config = dict(
    d_shared_expert=192,
    init_std_down=0.053,
    lr_head=0.0505,
)
Below are experts of layer 4 (counted from 0) of a mixture-of-experts language model. Rows are named router (the router's row for the expert), up (a neuron's input weights, with its number), down (a neuron's output weights, with its number) and show model dimensions 64-127. Each number is 200 + 40 x the weight over its row's rms, rounded and kept within 0 to 999.
Before each expert's rows: a language model's description of what the expert responds to. This comes from a sample of Wikipedia text that the model never trained on.

# expert 30
Description: Pieces after b
router,301,111,210,129,206,138,258,147,215,181,245,167,180,186,170,258,242,212,218,171,176,170,215,205,241,186,188,256,140,190,157,188,200,152,200,189,234,168,197,232,174,64,320,197,222,229,151,267,223,250,199,248,154,192,171,208,241,270,211,202,199,204,202,196
up10,160,151,220,225,196,313,219,204,296,205,196,220,205,174,212,244,206,235,205,141,160,216,229,176,183,239,164,285,174,132,198,201,143,192,252,137,159,194,136,236,221,174,181,212,140,179,98,268,254,218,169,190,155,179,180,153,200,165,190,191,229,220,174,172
down10,213,119,143,236,166,94,156,201,199,221,183,164,188,226,142,167,243,289,146,229,205,159,231,211,228,208,165,175,195,244,246,191,219,190,243,187,193,199,183,197,214,188,201,210,194,205,183,226,241,208,211,212,143,216,194,174,195,273,185,303,149,190,240,214
up11,300,227,206,178,210,216,154,174,187,165,231,140,221,223,182,200,207,238,190,145,229,230,234,158,138,205,116,196,239,215,154,220,173,131,274,219,209,266,243,207,199,248,174,217,117,172,140,227,171,208,186,211,242,213,196,160,240,223,102,207,144,282,244,197
down11,235,212,145,208,174,198,303,269,175,199,141,172,157,207,170,173,185,174,222,222,211,189,209,182,162,197,220,187,215,220,291,54,234,198,189,154,188,240,243,214,297,182,244,232,191,228,173,205,115,209,184,195,178,228,149,201,201,198,249,159,190,168,190,217
up12,213,231,159,213,255,216,255,251,179,170,261,282,154,275,126,166,215,186,191,248,179,243,210,183,225,191,91,251,203,124,104,155,134,161,168,111,209,229,194,212,185,131,214,228,188,212,111,125,243,172,113,180,246,196,238,250,184,211,164,216,143,169,237,195
down12,248,184,150,211,220,272,144,180,174,163,190,166,194,245,240,254,211,184,187,157,263,164,194,201,161,226,210,186,217,191,172,191,238,209,189,155,248,225,158,122,174,165,215,153,183,205,241,194,171,204,180,187,234,251,178,147,152,231,239,216,178,212,223,209
up13,364,266,206,169,261,249,240,273,232,183,148,182,216,204,220,205,202,252,205,226,238,180,251,187,270,179,253,212,242,227,180,197,239,124,138,285,233,220,217,262,173,164,210,186,205,189,180,157,216,227,202,201,210,232,190,202,234,125,237,184,242,200,200,209
down13,161,254,158,200,183,211,191,231,194,203,273,176,233,200,252,286,191,204,223,234,243,197,243,259,215,224,247,197,170,204,242,234,177,217,279,179,297,108,111,150,177,212,223,235,238,181,205,264,131,204,262,259,162,204,191,157,185,202,179,177,200,138,219,245
up14,186,166,132,230,210,207,242,238,182,174,156,190,206,227,139,283,242,178,222,220,159,167,251,231,168,208,248,148,178,121,179,146,192,194,160,178,273,134,189,184,169,166,243,280,224,187,144,171,204,199,182,161,230,182,191,263,165,207,207,218,196,228,228,133
down14,242,219,187,151,212,203,184,224,231,226,262,170,112,157,257,155,182,173,190,149,137,220,198,189,232,143,212,246,183,176,207,115,224,187,134,165,126,145,245,234,165,199,174,216,175,207,193,192,211,199,246,88,263,201,230,223,276,202,173,196,200,137,209,189
up15,276,240,280,253,225,191,239,259,192,153,129,176,198,142,209,270,230,225,240,244,192,208,234,134,214,210,232,253,255,155,188,156,179,215,267,195,156,233,247,208,154,162,270,138,241,250,225,203,285,171,155,214,116,203,117,222,190,174,200,263,199,191,206,203
down15,210,181,167,255,164,227,208,200,297,224,209,208,193,144,219,208,307,179,139,202,183,193,162,249,146,197,193,206,184,158,168,231,226,206,184,157,238,250,177,178,201,221,315,136,161,230,197,213,155,255,217,251,271,224,199,206,243,233,130,190,177,158,252,249
up16,266,110,170,176,257,198,198,155,164,151,129,178,212,223,147,194,145,233,238,207,211,206,277,129,233,264,183,199,221,195,192,207,295,249,181,246,169,227,153,223,231,170,234,194,163,271,178,199,187,220,154,197,264,258,219,236,195,182,261,235,219,239,247,202
down16,176,213,181,206,216,214,223,232,225,175,177,164,274,179,212,203,164,178,160,228,228,220,138,215,172,235,197,139,279,197,186,234,264,201,198,190,168,191,205,176,171,166,232,165,227,243,305,212,149,268,146,222,171,205,182,152,204,180,258,235,191,188,221,186
up17,236,159,149,215,258,255,209,228,179,117,192,176,203,276,219,246,199,239,136,284,229,167,254,197,166,229,187,164,124,195,188,149,168,131,204,236,159,259,153,190,218,179,158,207,231,226,169,198,223,124,241,195,284,167,237,227,167,218,236,180,215,187,189,84
down17,156,148,233,229,107,170,160,244,209,119,226,226,257,283,154,200,174,198,225,164,146,170,183,196,194,231,231,257,214,234,173,176,169,152,207,183,253,156,102,139,200,233,216,221,194,162,162,185,211,242,185,116,260,223,196,162,243,206,174,139,216,188,161,215

# expert 1
Description: Capital-letter word pieces
router,223,162,148,145,226,199,166,180,205,286,182,207,224,175,248,219,161,268,246,179,247,224,243,210,219,215,210,235,183,176,199,217,206,184,93,220,169,201,258,194,243,214,173,166,269,237,267,225,227,240,230,257,192,205,208,146,193,207,206,102,228,243,157,199
up0,184,199,232,131,207,245,185,219,261,185,186,158,256,119,240,259,208,203,226,235,291,201,154,189,164,293,210,192,216,217,226,152,207,82,78,211,177,208,221,134,220,200,203,189,170,239,277,191,284,198,214,226,133,165,183,272,203,164,208,155,200,241,240,98
down0,191,158,247,212,225,182,197,295,218,231,218,273,221,224,277,185,190,205,206,208,235,156,172,188,254,167,147,158,156,213,211,215,209,222,137,217,193,231,186,166,207,196,190,222,183,220,176,213,256,233,149,230,224,279,181,162,221,125,216,229,241,210,203,263
up1,142,191,249,243,204,234,259,209,238,234,185,138,255,208,280,161,209,259,207,250,174,253,218,209,197,167,165,226,189,220,165,188,180,200,147,135,268,230,203,251,245,212,132,180,174,271,135,175,162,147,215,179,276,262,230,177,173,234,151,180,172,192,269,219
down1,248,182,185,138,154,186,208,279,200,206,225,209,218,275,289,104,228,173,113,248,189,194,208,175,179,119,159,186,222,287,183,118,173,223,144,148,177,145,174,239,202,202,213,153,181,239,229,138,217,226,212,236,194,189,237,192,193,121,231,238,187,143,128,194
up2,201,198,129,206,212,185,157,160,239,227,185,207,271,245,250,213,223,215,254,302,179,142,240,230,168,171,120,180,188,184,183,193,206,145,235,232,101,161,216,184,196,245,175,227,241,217,228,270,179,202,237,203,171,213,195,151,229,174,244,168,255,253,193,135
down2,244,205,156,209,152,169,212,188,157,221,240,183,225,196,230,159,236,200,241,189,238,256,258,171,143,206,144,247,159,249,172,231,181,153,220,267,191,199,139,223,210,192,229,230,275,244,258,267,245,170,252,156,174,136,212,193,222,207,193,219,203,169,200,223
up3,201,227,198,163,229,174,217,178,195,180,161,249,217,237,237,292,189,201,224,186,127,209,132,199,176,182,233,214,216,154,240,199,199,201,144,207,186,208,177,167,302,229,211,170,215,143,214,182,199,137,229,197,192,246,202,210,248,140,299,146,195,193,177,190
down3,184,226,196,203,252,218,238,184,234,183,201,221,272,186,166,202,236,214,234,211,232,168,266,221,119,204,197,200,114,275,239,187,183,214,193,210,247,152,142,201,183,159,265,194,209,244,191,206,184,180,186,196,201,131,112,247,171,264,235,167,203,180,207,217
up4,193,163,199,220,159,251,278,181,184,204,130,141,203,252,139,215,156,256,258,154,202,151,225,146,246,136,276,151,216,211,300,264,139,229,165,230,165,235,189,231,186,184,198,189,204,150,251,162,214,238,162,173,234,259,165,121,220,193,169,120,199,173,285,260
down4,178,236,203,183,187,222,164,163,282,230,149,211,227,181,206,194,166,177,162,237,123,108,240,181,167,206,154,207,180,137,240,138,258,202,222,212,183,238,225,160,174,240,186,220,260,257,186,163,218,137,235,183,268,257,186,217,159,205,260,190,175,200,168,103
up5,173,216,227,142,177,200,171,194,287,210,175,258,207,188,191,251,178,202,154,174,225,178,200,104,212,159,205,176,229,159,178,222,254,200,251,206,215,224,199,217,195,137,229,229,255,217,209,231,222,231,250,172,189,204,123,133,169,325,227,195,200,154,125,173
down5,242,193,169,205,192,195,252,244,255,137,273,236,149,146,204,123,265,183,130,115,172,195,185,168,227,161,266,246,230,127,194,205,205,173,216,230,180,164,193,214,186,224,195,167,152,170,151,200,276,144,156,218,213,189,90,291,182,262,201,159,226,275,220,188
up6,134,172,217,198,243,257,219,120,255,245,104,202,179,199,228,260,176,202,223,243,135,210,220,239,156,203,207,223,181,210,242,106,208,203,186,215,152,192,176,207,261,214,221,214,206,224,200,204,167,171,217,72,169,249,170,176,249,218,120,211,224,128,211,188
down6,236,211,175,189,240,245,249,185,147,184,203,246,238,150,270,157,173,189,215,230,227,192,235,211,213,163,181,160,162,224,173,247,88,245,203,145,162,208,206,180,330,167,231,146,237,200,226,237,232,207,243,228,171,236,120,273,221,216,253,109,242,249,183,158
up7,146,201,192,145,239,197,208,167,208,305,109,236,225,156,211,234,239,178,230,129,164,258,268,192,185,89,207,146,143,228,196,181,174,203,139,235,231,252,131,188,209,205,222,150,188,270,223,267,223,257,138,193,228,200,204,116,198,156,169,141,171,213,234,249
down7,136,177,170,212,179,161,208,245,183,202,212,213,253,145,255,142,254,150,277,195,193,232,178,233,201,219,220,113,211,147,131,174,270,138,230,147,226,262,246,247,212,242,232,207,193,161,184,170,192,160,251,141,225,156,229,147,150,132,202,243,174,199,217,244

# expert 14
Description: Word pieces after T
router,178,152,171,265,268,189,209,159,195,206,158,206,212,253,192,228,217,168,225,179,267,165,251,214,232,214,273,245,174,195,208,108,277,217,156,306,205,210,124,227,254,194,219,164,195,251,226,252,219,184,250,124,185,220,227,199,161,189,198,188,237,221,194,152
up0,121,135,116,220,188,247,108,221,288,176,149,182,188,274,205,242,239,204,173,338,204,146,171,231,123,93,203,258,185,152,209,185,187,139,253,238,192,186,230,217,150,117,226,205,163,208,201,181,177,194,165,224,210,203,163,182,184,220,183,252,229,143,198,163
down0,269,128,231,157,192,265,241,257,219,195,171,161,270,153,218,190,165,219,198,212,189,270,222,225,158,99,220,186,203,213,240,199,187,173,208,185,150,291,178,199,225,203,180,206,225,211,186,264,224,221,224,183,245,223,233,193,136,160,265,138,264,218,219,164
up1,159,184,210,239,251,237,182,246,181,159,197,199,239,247,224,221,190,269,112,224,247,221,188,184,204,256,261,187,152,203,177,153,259,230,192,268,254,202,189,162,211,316,256,243,277,226,192,180,210,171,163,149,231,248,172,156,164,136,233,185,226,211,237,168
down1,208,202,161,221,194,225,173,171,219,205,206,217,273,258,177,266,211,139,222,229,216,163,181,228,187,206,187,158,182,225,192,232,193,199,128,186,154,214,183,133,208,233,232,209,196,228,165,192,145,207,158,236,245,180,288,170,173,234,216,197,250,179,204,285
up2,221,121,193,251,153,258,183,160,239,175,154,226,344,138,181,247,234,169,244,188,185,239,261,187,177,166,300,255,199,175,263,190,239,186,147,217,227,154,164,166,227,220,238,215,173,171,283,157,160,148,238,189,185,249,289,187,243,193,187,191,216,197,274,200
down2,256,224,190,157,175,257,220,189,202,154,204,272,173,199,215,135,237,162,179,258,206,223,237,178,162,158,245,158,265,246,135,285,156,219,230,158,198,178,188,154,236,323,208,259,219,229,197,206,192,240,181,153,161,239,193,199,173,115,251,180,180,166,151,186
up3,156,177,214,156,233,91,222,125,213,233,252,210,196,191,170,178,166,210,175,226,174,224,234,209,115,253,270,199,245,175,189,138,174,184,186,202,217,168,128,116,217,208,183,223,96,215,202,166,185,193,182,85,161,194,202,207,223,245,291,183,214,177,196,114
down3,130,248,202,210,168,176,280,170,155,163,189,163,163,230,255,159,266,178,212,204,230,172,203,242,183,137,204,205,199,266,195,228,194,137,198,195,196,192,227,198,163,203,136,249,233,163,238,234,241,207,179,194,185,242,177,148,151,297,180,139,196,240,241,257
up4,164,210,131,236,200,214,160,147,281,152,233,189,139,215,256,217,176,217,214,245,243,213,193,144,171,174,222,183,222,175,135,149,214,189,246,269,197,151,242,251,201,211,193,162,151,237,245,212,186,185,163,197,164,208,152,268,189,153,224,230,161,249,208,184
down4,217,215,241,219,258,199,249,168,189,199,234,183,206,208,145,176,271,185,181,226,196,264,181,171,227,191,204,199,223,201,268,247,199,238,100,224,267,202,223,125,189,222,237,246,172,150,223,186,189,219,164,256,267,200,246,138,123,140,152,192,236,158,231,211
up5,253,131,226,177,219,231,153,171,231,224,215,204,146,236,169,175,259,230,173,247,286,198,243,170,218,180,228,99,280,219,219,249,216,147,180,244,246,160,183,190,161,237,176,168,227,184,182,289,207,138,265,157,184,207,180,198,198,127,176,132,189,201,250,204
down5,221,168,307,112,156,164,204,145,205,215,178,200,208,233,256,212,157,170,170,266,156,128,191,208,203,233,150,218,239,197,152,200,115,134,229,142,246,158,187,170,230,147,203,275,205,194,198,149,213,239,171,157,250,172,222,204,191,237,258,135,221,166,171,154
up6,209,197,224,222,259,198,168,223,205,231,192,147,115,260,229,239,255,179,208,181,246,194,225,260,241,203,158,188,161,206,252,275,163,266,160,218,258,217,224,136,231,178,276,154,228,234,119,205,219,236,278,256,235,282,230,225,186,225,109,155,228,207,268,108
down6,191,192,211,186,215,198,190,201,202,171,220,227,198,179,193,170,223,219,123,235,274,137,150,137,165,230,207,156,194,199,184,139,184,212,205,191,218,184,201,164,146,157,134,263,177,187,215,249,175,149,232,136,176,199,148,283,231,260,203,179,237,136,103,212
up7,173,221,141,140,207,128,179,252,212,243,224,206,163,200,254,229,163,213,238,248,180,224,227,265,204,205,191,197,166,146,206,175,236,191,156,252,182,217,162,193,214,141,208,219,123,152,168,204,265,149,156,119,148,239,231,148,161,247,218,197,202,225,238,171
down7,166,153,152,191,209,223,244,197,234,229,156,216,159,184,179,191,199,148,127,190,201,257,107,188,186,230,261,227,279,205,206,146,245,177,179,177,173,168,206,173,172,230,145,240,164,208,218,121,170,260,172,161,150,198,213,200,224,171,171,199,186,179,190,204

# expert 33
Description: Dashes and slashes
router,225,182,169,280,205,208,212,122,163,208,163,201,102,317,162,221,165,245,239,114,151,209,80,204,176,280,243,185,117,186,195,228,255,197,181,235,171,126,132,238,229,240,244,163,161,167,219,188,166,218,212,121,218,201,167,193,244,176,148,171,216,195,248,216
up0,222,186,209,246,165,232,243,194,138,201,237,202,277,196,206,201,225,286,228,242,153,280,228,198,187,269,169,229,199,179,167,222,185,223,247,190,247,176,222,199,231,202,246,147,213,195,223,158,202,120,243,193,146,208,303,218,175,167,135,206,140,243,231,280
down0,203,255,256,212,224,244,228,281,171,116,199,188,156,203,159,242,183,200,153,196,202,258,250,212,196,204,134,224,188,228,234,253,182,240,181,160,215,170,241,177,258,172,178,149,245,225,166,225,158,133,193,242,192,218,178,186,199,182,192,120,227,219,142,220
up1,254,265,230,165,247,145,220,223,270,219,175,220,158,224,168,196,276,193,183,227,160,226,218,176,209,188,173,242,125,291,216,210,134,215,171,288,136,240,161,220,248,218,185,160,202,189,146,188,151,233,229,164,155,315,217,133,247,202,176,220,209,235,196,218
down1,187,222,204,168,192,249,232,211,297,227,150,218,128,210,231,190,203,274,205,180,205,183,190,218,158,183,205,200,213,237,179,223,211,175,201,115,214,197,143,250,208,246,261,256,197,233,240,219,192,160,229,153,221,230,212,286,201,236,251,165,157,163,231,151
up2,219,232,185,289,199,203,164,192,187,210,117,265,167,155,239,271,202,202,216,281,170,113,162,230,188,261,250,165,234,207,179,188,147,217,235,226,223,154,141,224,157,207,247,253,165,202,248,179,272,196,260,213,228,185,226,229,135,124,146,160,183,179,196,200
down2,179,202,207,211,177,174,225,200,184,151,211,137,167,187,172,277,172,177,228,211,227,246,216,197,249,131,142,237,184,108,184,158,129,201,131,236,157,161,237,187,247,239,189,198,181,184,227,210,235,213,201,288,230,217,203,154,194,213,281,142,193,238,227,221
up3,133,179,164,116,144,171,135,180,227,150,194,177,136,153,200,217,254,198,233,151,117,171,235,164,138,260,321,210,137,179,215,237,205,274,187,213,300,229,206,191,124,168,206,199,94,195,163,218,204,284,220,165,233,164,222,145,177,236,207,228,201,232,242,201
down3,217,240,272,259,206,199,201,191,219,186,192,168,245,156,193,166,178,187,154,170,210,178,196,221,227,250,163,234,175,247,226,201,186,178,142,205,203,253,207,172,176,75,186,266,174,229,179,189,140,183,195,262,101,258,170,182,168,210,163,169,184,216,79,231
up4,212,214,191,228,255,215,205,216,251,201,145,190,184,207,178,246,178,204,225,190,168,219,151,241,103,233,201,183,211,169,186,117,167,237,170,255,224,154,137,244,161,227,194,215,200,265,197,144,218,118,186,193,137,176,265,183,185,210,244,189,156,191,141,210
down4,100,167,181,219,215,180,211,257,191,225,178,250,253,173,159,293,220,136,194,179,182,199,247,125,261,191,157,214,175,180,180,162,136,172,206,219,244,220,196,259,220,211,229,237,216,260,172,229,144,248,205,277,280,185,228,195,213,241,182,156,222,156,272,233
up5,187,284,181,272,229,226,200,204,278,206,151,184,166,289,220,194,203,229,235,213,172,247,131,215,159,195,129,140,174,132,130,213,232,220,228,214,134,223,208,233,198,172,232,143,217,213,149,239,208,152,230,264,190,193,245,212,268,217,241,178,171,270,183,278
down5,151,145,297,166,130,262,224,140,180,181,240,256,174,204,134,156,206,183,228,193,265,130,189,154,222,193,249,203,208,206,248,158,198,269,183,156,198,259,149,232,155,281,182,160,203,222,214,210,186,197,268,186,221,267,133,207,226,210,212,180,165,191,170,188
up6,211,161,222,231,161,235,208,193,254,160,228,157,185,259,184,252,223,154,193,149,117,216,163,185,204,218,188,182,153,167,170,157,230,261,178,207,206,240,172,246,241,209,147,218,148,274,142,119,177,267,174,192,289,182,159,251,159,186,222,137,189,153,157,204
down6,164,229,191,211,236,180,136,180,162,182,250,246,170,287,256,218,223,156,217,133,251,210,228,149,201,291,240,191,224,199,266,184,296,158,130,234,217,161,203,232,322,225,284,139,227,171,219,224,120,191,192,178,214,217,141,171,204,284,223,220,191,244,167,212
up7,122,233,105,205,205,227,190,232,196,187,186,210,181,238,161,188,208,233,201,153,239,170,226,196,209,184,151,189,154,238,224,130,169,180,225,272,133,179,176,187,168,169,150,173,142,225,235,268,197,252,165,193,176,243,147,153,142,156,281,188,181,276,225,222
down7,124,200,233,206,143,225,224,226,207,217,163,269,224,171,224,171,158,151,235,192,203,151,178,212,193,231,258,188,230,211,180,220,216,132,199,153,166,274,214,243,273,229,207,202,196,250,201,210,126,284,164,236,150,172,159,168,233,258,236,214,158,200,199,195

# expert 27
Description: Space before numbers
router,195,219,180,223,185,188,221,200,264,172,222,225,169,157,191,176,147,225,146,212,256,193,212,107,196,191,170,164,252,216,187,203,77,200,207,138,218,191,185,177,202,289,235,299,180,154,173,144,156,207,154,137,172,162,158,205,172,116,274,255,201,231,177,182
up10,198,223,186,260,250,194,196,201,251,187,206,240,135,126,185,231,193,192,204,200,235,242,140,120,185,91,209,222,186,254,133,186,168,233,148,148,258,272,194,145,167,186,217,145,224,180,159,204,152,183,149,141,161,174,176,132,221,225,221,174,143,225,240,240
down10,269,205,179,161,198,167,194,240,205,157,214,250,260,187,228,248,194,165,135,245,200,187,203,240,199,236,186,261,198,185,127,225,149,150,221,248,164,181,256,259,222,142,207,186,257,213,182,164,233,225,222,210,215,267,164,91,181,158,154,250,221,185,142,255
up11,226,203,185,251,223,173,161,159,211,176,110,219,213,160,186,174,136,173,201,206,195,200,140,186,238,222,192,199,187,72,169,139,207,285,178,139,234,189,194,215,186,254,213,186,186,204,165,184,247,191,150,99,169,152,160,202,213,200,310,183,160,205,186,236
down11,153,127,176,172,145,207,241,251,185,220,240,187,224,219,207,199,175,191,144,137,209,179,183,123,178,185,250,201,153,231,164,162,239,122,191,234,189,145,240,212,180,209,135,221,298,180,225,215,256,166,170,284,162,234,178,163,227,232,205,202,233,232,232,209
up12,170,153,256,185,130,166,187,283,255,210,230,237,185,235,149,213,234,277,211,157,175,136,188,239,191,244,272,256,221,189,147,181,181,259,177,192,146,176,243,153,231,200,213,157,261,169,208,204,163,328,110,135,194,181,195,140,248,163,145,217,143,214,113,256
down12,282,213,163,212,210,214,134,165,200,179,134,116,218,234,131,188,186,202,192,249,206,209,230,191,197,205,210,173,164,231,259,216,189,200,197,156,245,222,222,237,237,256,202,209,196,191,234,166,188,127,255,178,297,234,185,187,280,137,277,204,181,217,132,172
up13,162,194,208,150,165,183,153,202,223,197,285,192,209,241,199,205,131,183,176,171,147,210,229,169,260,273,244,211,159,141,198,208,190,186,184,204,211,227,204,159,202,222,104,204,258,223,248,172,215,209,220,172,267,233,134,151,221,150,293,169,91,219,167,110
down13,260,138,181,185,142,213,201,200,188,172,159,152,148,261,182,191,187,196,224,248,238,209,198,241,238,219,239,277,235,277,221,224,216,203,167,205,158,165,245,172,235,212,123,200,253,182,258,131,174,191,134,146,198,165,205,212,203,298,177,206,206,191,224,175
up14,203,175,285,189,184,152,183,183,201,241,187,254,154,166,146,211,133,192,251,155,160,217,202,170,255,208,260,258,154,220,138,167,252,174,206,200,167,134,198,168,167,271,252,142,143,173,139,175,245,278,218,124,218,202,214,190,222,210,186,212,167,185,243,158
down14,205,254,159,297,200,127,186,218,171,257,208,150,206,218,229,160,217,186,280,210,243,182,202,184,73,184,185,104,201,198,102,279,263,178,278,166,152,240,147,209,154,219,154,166,181,160,269,209,141,209,184,244,178,315,185,216,212,199,137,224,209,197,177,209
up15,185,197,236,264,197,160,227,185,180,228,134,225,199,273,274,267,257,224,151,207,271,202,180,276,134,183,166,228,195,219,143,137,164,183,198,203,151,160,215,242,259,233,216,173,171,173,219,267,191,260,278,179,158,195,264,186,271,152,245,214,163,211,173,228
down15,165,232,227,137,109,167,162,118,215,243,175,269,198,157,213,200,161,226,122,306,231,167,160,200,163,186,186,260,190,161,210,213,236,198,160,181,167,226,226,193,179,213,181,154,188,151,197,173,145,145,161,220,164,236,238,216,203,138,150,174,203,238,187,159
up16,234,184,223,231,220,172,196,166,188,271,202,183,225,189,208,238,252,188,197,138,198,245,204,225,162,168,184,180,149,205,181,172,243,175,166,201,220,171,209,239,185,122,188,165,209,258,217,210,193,232,273,187,223,237,134,189,212,245,165,185,209,169,198,145
down16,233,166,197,139,185,160,192,215,188,241,160,188,125,226,155,176,199,154,150,196,173,207,142,299,204,198,227,238,192,159,246,155,217,234,222,190,226,154,136,258,146,139,229,184,103,193,267,239,208,177,201,166,194,213,149,196,227,145,219,245,206,165,196,247
up17,188,172,212,239,207,218,119,208,245,211,228,169,282,145,216,200,199,270,230,166,164,257,122,270,183,161,127,193,227,215,191,194,200,185,142,160,241,210,185,204,206,175,238,114,232,153,221,169,184,283,191,176,154,162,149,195,160,190,196,135,169,249,175,167
down17,234,221,145,206,272,159,211,226,208,205,152,173,195,66,272,232,163,240,207,180,223,252,202,229,236,209,163,223,246,180,223,119,176,214,212,212,216,207,213,225,225,238,241,213,153,178,150,158,247,133,240,183,117,188,167,101,224,263,200,126,213,252,166,157

# expert 18
Description: -ic suffix and headings
router,219,145,235,158,198,248,154,126,167,189,183,203,172,223,165,167,238,189,202,227,156,198,166,241,219,171,260,207,164,188,171,169,231,195,197,166,177,178,177,253,209,298,151,181,336,202,178,231,225,157,200,182,190,195,145,210,279,223,243,225,192,183,170,260
up0,189,211,229,147,242,208,275,191,174,192,275,174,180,190,139,219,234,167,158,260,159,213,200,203,175,229,248,164,233,278,145,171,262,240,184,148,99,202,182,147,196,249,133,219,270,235,232,157,201,176,160,178,186,244,184,182,228,196,219,173,221,203,180,150
down0,255,216,189,142,146,227,152,281,186,223,240,248,251,266,188,260,221,226,184,180,157,157,248,264,196,103,204,165,240,174,248,261,181,288,221,176,198,232,241,213,231,200,232,195,159,220,165,281,212,118,220,227,222,196,193,257,197,262,249,211,199,194,212,193
up1,211,165,204,201,197,247,276,234,252,132,186,231,198,236,176,174,270,242,282,235,232,246,219,201,230,109,143,194,216,204,216,199,290,215,206,200,199,269,202,96,160,215,147,223,202,167,209,201,172,229,127,233,170,213,201,159,249,220,184,264,257,181,165,224
down1,182,270,225,204,194,227,241,246,185,256,288,146,178,225,201,145,208,182,224,248,114,227,261,156,202,200,202,230,160,243,159,246,256,211,176,226,203,215,269,252,182,224,224,204,275,215,163,159,183,155,171,210,200,107,220,180,255,217,244,232,233,164,191,220
up2,176,137,246,214,204,192,220,177,130,218,252,169,224,213,177,205,184,197,265,171,207,183,211,165,203,133,237,274,190,182,233,161,269,160,219,232,169,181,167,130,203,149,234,168,210,254,223,238,190,163,243,97,166,209,238,211,203,236,239,210,190,217,219,198
down2,193,243,241,176,202,155,225,216,199,163,145,196,156,215,186,183,168,270,123,179,165,193,252,141,217,205,261,196,232,209,245,139,179,212,235,266,109,188,253,170,176,199,209,185,224,147,150,150,149,212,188,234,168,220,228,202,180,236,161,192,236,182,125,231
up3,277,156,213,168,204,253,202,191,190,198,191,172,114,179,223,205,241,156,201,244,266,174,215,207,240,192,155,166,198,195,168,245,226,234,176,235,215,164,182,144,222,249,220,188,243,204,152,141,196,205,238,226,182,220,190,178,241,98,276,164,192,226,118,129
down3,226,169,207,164,146,197,254,226,178,247,192,251,172,185,253,213,160,196,220,190,199,145,158,199,231,177,140,195,278,234,222,167,208,157,226,214,174,151,193,201,261,247,136,160,209,219,153,206,228,207,195,179,210,211,188,298,168,194,188,245,228,233,187,227
up4,206,200,275,193,179,212,184,150,119,209,186,206,181,178,261,223,186,267,237,176,223,215,197,224,179,190,242,224,200,216,255,176,220,266,144,215,182,276,141,231,228,234,157,209,305,195,212,271,188,204,148,274,143,167,236,166,173,168,218,225,230,237,190,210
down4,211,259,219,220,204,209,234,233,194,211,164,269,207,218,241,167,233,235,171,175,216,211,164,221,196,179,274,123,193,174,177,222,283,213,164,245,187,208,219,244,160,142,204,225,177,176,191,179,115,251,195,188,217,190,212,209,221,243,226,171,128,222,212,230
up5,157,211,227,248,239,144,227,146,211,238,99,224,147,259,195,237,210,232,248,171,268,263,193,206,199,191,237,201,183,177,215,120,204,259,180,152,197,225,236,215,185,233,232,191,285,175,183,203,211,157,269,270,156,206,157,243,230,237,291,189,182,161,202,210
down5,132,212,146,184,194,242,203,180,139,284,218,221,224,158,180,264,209,203,238,198,179,141,245,180,220,177,233,148,202,232,167,218,247,149,278,130,231,235,185,282,185,193,198,193,198,177,197,185,273,241,266,147,208,159,235,214,228,167,176,259,207,316,259,287
up6,208,210,231,113,211,192,220,157,221,238,214,210,174,164,165,187,268,248,186,135,198,143,140,221,218,184,196,240,230,154,201,245,228,214,187,224,106,259,194,138,169,193,183,179,270,207,161,208,253,214,189,229,223,242,204,127,188,222,249,256,141,191,159,249
down6,196,147,225,194,269,217,214,248,161,172,193,247,231,196,242,203,224,247,244,211,220,263,221,232,134,204,224,168,196,184,236,230,203,182,182,166,198,210,161,225,239,177,172,171,226,225,213,156,158,228,234,219,217,176,231,160,203,268,154,242,135,245,213,248
up7,157,290,171,198,245,222,199,193,191,207,178,232,218,187,193,152,155,198,166,264,228,175,194,186,173,205,207,235,209,155,157,106,205,199,196,124,177,264,138,231,188,186,242,202,145,202,221,200,193,260,188,210,194,185,193,119,180,255,306,131,149,244,277,292
down7,217,229,201,209,113,180,233,199,177,122,186,182,188,236,205,214,186,193,196,160,179,181,179,173,228,224,145,257,200,152,175,239,134,219,171,147,86,230,136,222,220,183,192,235,206,168,185,212,178,253,129,160,233,197,227,202,170,253,146,230,87,189,154,196